config.yaml
d_expert: 64
normalize_top_k: false
n_groups: 8
lr_router: 0.00133
tie_embeddings: false
Below are experts of layer 7 (counted from 0) of a mixture-of-experts language model. Rows are named down (a neuron's output weights, with its number) and show model dimensions 0-127. Each number is 200 + 30 x the weight over its row's rms, rounded and kept within 0 to 999.
Before each expert's rows: "raises" lists some tokens whose logits its average output raises strongly, later layers aside. This comes from a sample of Wikipedia text that the model never trained on.

# expert 29
raises: "(", ") ", "in ", "from ", "short ", "c"
down0,226,193,186,168,179,230,229,192,181,167,186,203,242,202,156,221,196,184,232,204,197,203,251,283,234,240,202,188,248,216,224,219,252,201,177,248,219,181,182,189,221,151,232,226,176,193,207,219,213,202,214,185,185,196,208,208,226,280,225,222,253,184,182,203,181,242,191,237,187,177,194,201,176,178,180,163,242,196,175,224,234,238,154,215,176,180,264,252,259,194,221,203,217,191,192,118,226,213,190,218,254,231,156,221,239,213,223,217,227,206,221,213,209,177,158,177,218,128,225,180,228,170,211,237,181,162,139,214
down1,206,159,261,186,195,232,176,151,181,192,223,218,181,192,211,128,187,230,195,177,219,217,204,194,170,112,206,201,162,224,265,176,172,240,199,251,209,201,230,231,188,169,227,196,209,162,184,134,255,236,255,169,202,113,302,219,196,158,214,208,223,230,196,231,219,185,259,168,187,177,203,254,171,209,195,178,218,214,183,198,193,230,192,204,177,146,192,194,203,224,241,199,209,203,201,213,245,165,206,188,203,104,252,155,233,225,240,113,188,217,207,190,209,227,171,215,212,206,218,212,207,210,198,218,229,213,180,242
down2,183,172,205,193,165,179,234,208,187,235,219,201,226,204,150,185,226,190,208,233,210,233,264,242,254,212,139,193,208,244,211,208,232,154,193,179,178,237,201,189,248,149,188,193,219,188,185,229,166,207,161,190,184,126,196,185,222,206,153,220,187,237,220,177,217,163,212,265,207,221,204,228,200,213,197,217,196,236,172,197,232,157,232,256,163,182,250,182,165,153,153,182,207,271,165,200,218,209,182,201,234,195,164,190,255,251,203,198,162,171,239,200,155,196,192,232,183,180,181,215,256,221,232,180,228,142,223,183
down3,218,175,198,209,186,215,219,200,224,220,211,178,219,169,134,199,185,209,167,226,215,213,227,155,207,184,188,208,222,199,173,176,205,223,194,189,227,226,219,156,252,160,205,235,230,171,164,198,182,189,212,215,211,207,137,189,171,243,185,197,219,197,190,171,265,174,222,234,256,203,171,176,210,225,165,233,160,226,191,217,279,193,226,233,172,209,240,177,217,198,159,185,178,234,188,179,170,158,214,160,211,156,284,229,189,212,176,159,192,209,210,204,141,235,210,224,210,183,140,189,198,192,219,139,159,224,233,173
down4,265,167,232,233,233,204,195,219,201,208,263,233,151,266,200,206,236,195,175,208,195,167,203,161,210,187,223,144,202,209,211,199,203,164,187,137,212,243,128,171,182,218,191,169,212,205,236,246,185,224,214,186,156,212,146,200,227,230,164,204,183,163,202,186,205,228,165,218,183,94,192,183,217,187,165,163,258,180,204,236,292,200,210,206,233,202,226,196,203,206,176,220,160,227,181,193,173,218,203,182,185,180,172,228,161,199,158,223,200,196,231,202,162,243,205,169,198,194,213,219,200,212,225,182,169,200,208,188
down5,218,182,243,212,171,154,196,237,205,202,158,211,221,211,221,184,233,213,156,209,230,177,212,157,167,172,189,220,172,186,148,173,217,212,188,259,238,190,215,209,173,248,230,208,180,202,234,204,205,187,194,208,185,212,155,164,259,168,149,249,177,207,185,193,193,181,227,222,239,195,201,174,190,159,179,205,279,219,197,279,175,199,199,242,217,240,230,264,196,171,240,184,258,138,229,187,221,213,156,195,203,221,164,221,247,152,235,208,205,163,236,204,172,183,167,160,219,168,222,197,201,203,196,196,218,174,172,197
down6,155,221,197,187,171,227,168,165,194,157,169,230,212,230,197,169,224,209,194,179,244,244,200,201,159,174,248,197,185,221,161,190,163,245,210,182,206,195,218,173,257,210,158,214,247,194,233,160,200,162,213,235,151,248,214,128,203,220,200,177,156,166,232,232,226,242,256,183,183,226,182,175,215,235,189,244,234,203,199,242,187,206,221,215,176,277,223,176,144,197,196,208,220,215,201,176,199,211,137,194,244,155,239,232,193,196,247,230,221,164,167,168,184,216,173,181,253,150,252,232,191,192,215,224,173,155,180,192
down7,191,207,170,189,251,216,183,178,192,238,247,184,154,186,214,193,223,254,177,211,163,241,193,201,226,181,185,214,190,225,257,166,184,228,184,217,241,166,191,175,181,202,273,151,200,223,207,173,148,203,182,213,225,237,195,267,213,258,209,243,177,106,182,184,200,254,179,199,212,174,208,167,192,164,187,172,235,158,216,188,195,235,142,182,243,177,189,134,209,190,190,196,182,178,171,171,176,179,260,217,214,242,198,199,162,193,177,246,170,231,207,250,212,196,212,197,187,189,170,232,168,168,147,239,203,224,256,225
down8,247,274,195,183,172,187,186,247,209,194,207,235,237,177,208,195,196,239,154,175,225,217,174,164,149,221,180,189,252,199,200,193,207,170,162,197,194,166,208,170,193,225,225,156,184,170,217,168,192,187,190,164,193,211,134,213,209,208,242,232,172,186,180,191,240,163,133,205,196,167,191,128,219,129,140,178,191,214,170,200,207,177,212,228,241,223,176,159,202,216,199,192,195,181,222,137,215,173,152,147,139,210,165,221,230,172,137,229,186,178,249,197,171,230,199,187,177,182,201,181,201,229,201,196,142,204,231,233
down9,226,186,152,204,232,184,167,217,209,272,178,191,161,217,166,184,258,263,179,229,234,147,157,153,181,219,158,232,207,231,157,246,182,202,170,276,262,216,192,185,245,226,235,208,218,210,242,216,199,185,192,229,224,184,241,218,213,250,174,227,225,212,174,179,204,228,154,207,157,238,197,168,217,218,238,220,248,220,211,208,195,232,218,241,125,240,174,219,193,206,194,221,201,170,137,190,192,209,212,187,169,174,211,192,243,229,210,194,185,212,244,197,182,187,153,190,212,207,240,260,252,225,202,206,218,167,185,248
down10,222,199,202,163,229,160,168,231,211,174,170,119,215,165,117,223,196,163,193,201,147,250,213,236,171,163,198,219,200,168,210,190,213,220,231,168,196,253,200,190,205,183,197,203,180,196,218,247,162,203,198,147,192,234,158,156,205,141,211,216,217,239,212,213,220,195,190,184,195,185,187,199,182,198,204,159,173,153,214,160,239,157,205,189,181,173,186,178,204,172,228,167,235,225,218,153,201,156,206,205,278,245,190,253,201,230,191,196,190,199,177,182,226,213,186,170,240,212,241,141,186,229,179,223,201,149,259,173
down11,209,228,191,186,247,185,177,159,177,152,191,239,216,171,204,137,233,214,221,219,236,245,197,240,185,200,231,203,240,184,218,205,176,179,177,202,206,215,134,193,181,223,203,178,243,226,236,210,157,145,162,179,170,191,202,219,263,216,201,206,173,198,170,158,244,251,178,136,197,235,211,152,169,190,156,214,206,205,179,242,160,199,218,164,221,205,186,203,168,189,209,198,177,203,264,244,162,205,178,218,188,252,200,250,201,200,238,194,196,209,181,155,224,201,144,155,158,204,283,168,223,180,128,250,201,226,162,206
down12,125,183,224,183,179,229,197,182,172,202,168,178,203,161,241,202,169,187,225,217,135,164,197,226,184,207,190,235,173,252,213,218,165,151,239,235,236,144,190,194,203,185,193,223,212,211,182,210,224,233,226,193,278,169,186,214,202,210,143,152,226,225,141,183,230,230,241,201,194,242,198,141,204,168,242,238,198,193,152,167,171,219,155,193,232,210,210,218,198,168,213,185,168,201,198,241,186,215,209,188,134,224,225,194,182,226,242,218,200,219,238,175,216,217,217,200,197,208,203,204,245,249,255,234,162,220,249,180
down13,217,198,240,168,196,186,198,198,182,188,216,269,183,258,141,209,213,209,239,192,220,196,162,201,173,218,222,222,245,193,250,236,224,180,157,200,188,184,241,216,239,205,225,193,248,251,232,218,206,161,187,183,170,233,193,168,215,224,164,195,233,232,169,215,227,219,191,160,179,181,211,200,211,174,165,188,205,180,194,189,199,209,229,199,209,224,176,219,228,179,177,198,208,177,176,231,177,186,201,167,198,159,172,200,247,180,246,198,218,204,282,217,184,170,177,277,206,194,268,224,226,180,208,204,211,214,169,210
down14,210,234,198,180,225,200,147,183,161,210,225,226,207,129,202,188,208,218,215,208,240,194,196,168,199,232,167,256,227,181,243,252,159,196,145,216,170,198,215,132,210,142,215,203,205,222,248,203,256,247,223,201,192,199,217,193,188,242,199,132,251,244,196,170,238,164,196,233,182,212,179,206,227,233,166,176,220,201,124,205,214,164,243,215,215,214,183,228,176,182,222,208,201,204,202,200,232,191,221,178,125,206,204,220,262,268,214,130,222,283,202,201,182,193,189,222,219,174,250,208,175,213,208,227,208,219,145,189
down15,176,218,210,211,242,183,212,211,208,232,215,144,193,149,205,176,205,225,220,224,196,201,211,173,193,176,217,217,201,189,237,174,217,186,216,161,157,190,176,213,196,162,150,215,180,223,197,214,219,176,234,228,205,154,183,176,200,196,229,196,200,212,187,187,163,204,160,236,162,214,209,210,200,246,193,182,168,214,231,231,192,182,182,167,249,213,194,160,175,226,163,176,207,234,236,232,167,207,215,199,237,134,254,191,162,248,161,197,167,226,160,179,216,145,187,212,198,207,212,203,210,185,140,220,181,193,204,200
down16,200,155,200,225,168,222,247,216,220,211,202,222,185,156,188,219,257,149,214,247,210,162,238,175,242,166,207,224,225,178,262,220,249,202,227,192,225,156,145,226,192,175,205,123,159,214,210,178,231,180,203,217,204,230,201,199,199,196,196,166,225,205,196,205,204,258,191,162,159,154,210,193,168,192,194,160,203,230,230,245,230,210,215,198,163,168,234,206,256,209,230,179,164,218,198,146,214,183,206,209,244,143,180,239,229,207,191,194,202,225,243,189,201,220,139,190,236,236,177,219,183,216,211,208,233,213,206,201
down17,137,177,165,162,213,266,172,174,155,172,157,214,219,178,267,222,229,212,195,194,189,218,228,223,170,253,210,189,176,198,158,201,196,240,173,170,203,266,232,211,256,201,202,264,176,236,163,218,222,192,205,192,209,176,198,160,256,222,161,202,202,201,256,250,234,250,180,172,207,185,260,213,212,218,154,174,204,222,207,200,198,199,191,191,192,206,190,151,185,211,224,180,221,170,195,186,198,261,187,258,226,203,221,246,210,166,224,189,206,208,193,153,179,158,197,197,204,241,149,155,205,188,247,260,161,172,140,224
down18,164,171,185,174,233,191,194,220,168,253,204,223,233,160,211,163,214,211,223,171,233,240,198,218,221,184,183,222,210,189,164,191,169,192,258,226,214,195,240,240,203,209,172,201,174,190,188,191,207,140,185,196,220,224,228,176,207,195,200,210,187,156,215,219,164,209,233,145,159,207,145,224,187,165,209,161,198,177,201,210,152,172,227,220,263,194,210,183,209,209,177,168,223,250,218,168,179,222,206,191,172,151,180,184,230,188,202,201,239,164,175,207,215,178,171,228,156,169,274,203,234,192,205,251,200,173,145,253
down19,135,206,189,187,170,215,171,191,210,213,129,162,146,259,198,184,194,235,222,211,261,196,214,230,199,172,201,184,122,272,238,283,183,180,189,211,191,196,184,207,219,216,189,188,155,209,177,261,203,200,146,188,227,172,219,160,207,206,227,225,236,168,211,185,231,193,206,172,250,226,183,204,157,150,201,167,199,189,176,228,195,230,173,229,158,154,133,227,212,167,210,205,245,179,218,228,208,228,186,218,200,173,191,196,226,189,209,241,219,188,238,144,220,185,214,246,181,161,208,176,257,233,180,194,181,184,238,163
down20,168,189,210,214,190,227,203,172,183,206,208,215,245,127,160,203,132,207,243,220,210,186,223,212,140,185,199,206,244,219,236,167,226,175,208,233,125,234,147,234,245,153,143,175,156,192,238,190,235,301,187,177,197,149,183,219,193,224,195,158,188,188,229,198,176,144,170,205,181,160,239,158,199,185,204,189,190,197,211,203,214,182,162,159,270,176,208,192,209,159,141,177,231,230,196,208,206,224,174,184,204,220,233,174,164,223,185,181,215,189,191,244,215,202,169,235,269,197,183,223,202,158,177,251,194,206,173,266
down21,198,175,220,168,178,194,192,139,208,207,256,228,177,115,177,184,177,189,241,221,223,214,202,188,155,198,152,220,231,214,229,225,180,177,207,222,195,232,193,190,229,194,149,204,191,222,167,183,209,242,179,156,187,209,222,169,188,164,174,196,235,239,225,128,225,126,181,194,201,211,183,124,236,230,198,273,174,166,202,147,220,128,216,175,211,199,185,201,207,200,202,191,202,260,209,165,148,216,193,228,203,190,171,165,205,205,193,160,194,192,247,261,233,173,161,200,202,210,187,176,152,188,179,158,212,174,211,226
down22,217,208,190,126,175,264,216,198,210,156,191,175,164,267,233,189,216,180,209,211,240,225,269,162,217,216,203,135,207,202,207,223,221,200,162,232,145,188,186,214,237,165,201,208,239,216,219,194,210,209,171,178,249,170,184,180,228,151,198,173,202,200,201,243,197,195,189,169,209,186,205,187,191,170,226,226,218,216,218,190,235,229,223,225,248,162,203,219,174,206,223,209,102,207,246,200,175,178,128,153,192,186,138,207,190,246,230,195,241,201,227,233,196,170,228,234,191,215,270,173,203,225,204,265,202,206,173,161
down23,150,201,178,153,217,250,223,144,184,203,191,263,173,262,200,194,198,195,227,193,176,220,177,227,171,197,193,174,266,224,246,202,211,214,199,210,212,212,250,197,224,234,146,185,164,159,202,167,136,186,231,145,202,186,254,223,217,187,218,191,226,211,236,187,169,140,210,171,169,254,198,206,234,311,247,234,180,188,221,165,217,173,183,149,210,253,184,217,197,149,238,196,199,191,191,182,217,179,173,187,227,171,258,177,221,279,179,204,252,192,237,209,201,215,171,200,176,242,286,220,179,221,210,158,184,207,204,214
down24,183,258,194,217,201,164,208,248,231,173,217,231,189,63,194,183,212,199,183,142,197,197,184,218,219,195,242,246,215,138,137,170,210,162,171,226,221,213,182,208,166,181,159,195,143,156,217,187,180,201,235,202,241,269,180,216,153,185,202,202,234,189,212,203,161,195,215,193,182,208,226,217,215,195,205,164,190,198,194,235,144,193,162,236,231,221,182,245,234,219,232,129,235,167,198,196,182,166,240,159,209,179,190,247,249,182,186,139,234,241,166,223,199,220,157,189,185,231,182,170,247,180,207,198,191,228,207,177
down25,208,247,191,236,150,193,226,242,210,174,181,208,174,255,187,191,236,222,204,195,195,202,172,221,158,145,242,228,203,209,168,189,203,216,254,229,204,185,190,202,173,231,224,188,221,210,226,185,169,155,195,211,191,203,240,249,238,221,148,191,217,168,156,166,185,197,194,182,209,212,191,174,202,192,252,175,212,179,147,202,177,197,190,247,177,179,198,233,210,234,186,196,183,232,195,218,226,141,217,151,187,206,219,146,187,197,134,217,180,249,135,212,191,183,142,223,197,239,200,251,246,209,220,150,242,220,236,150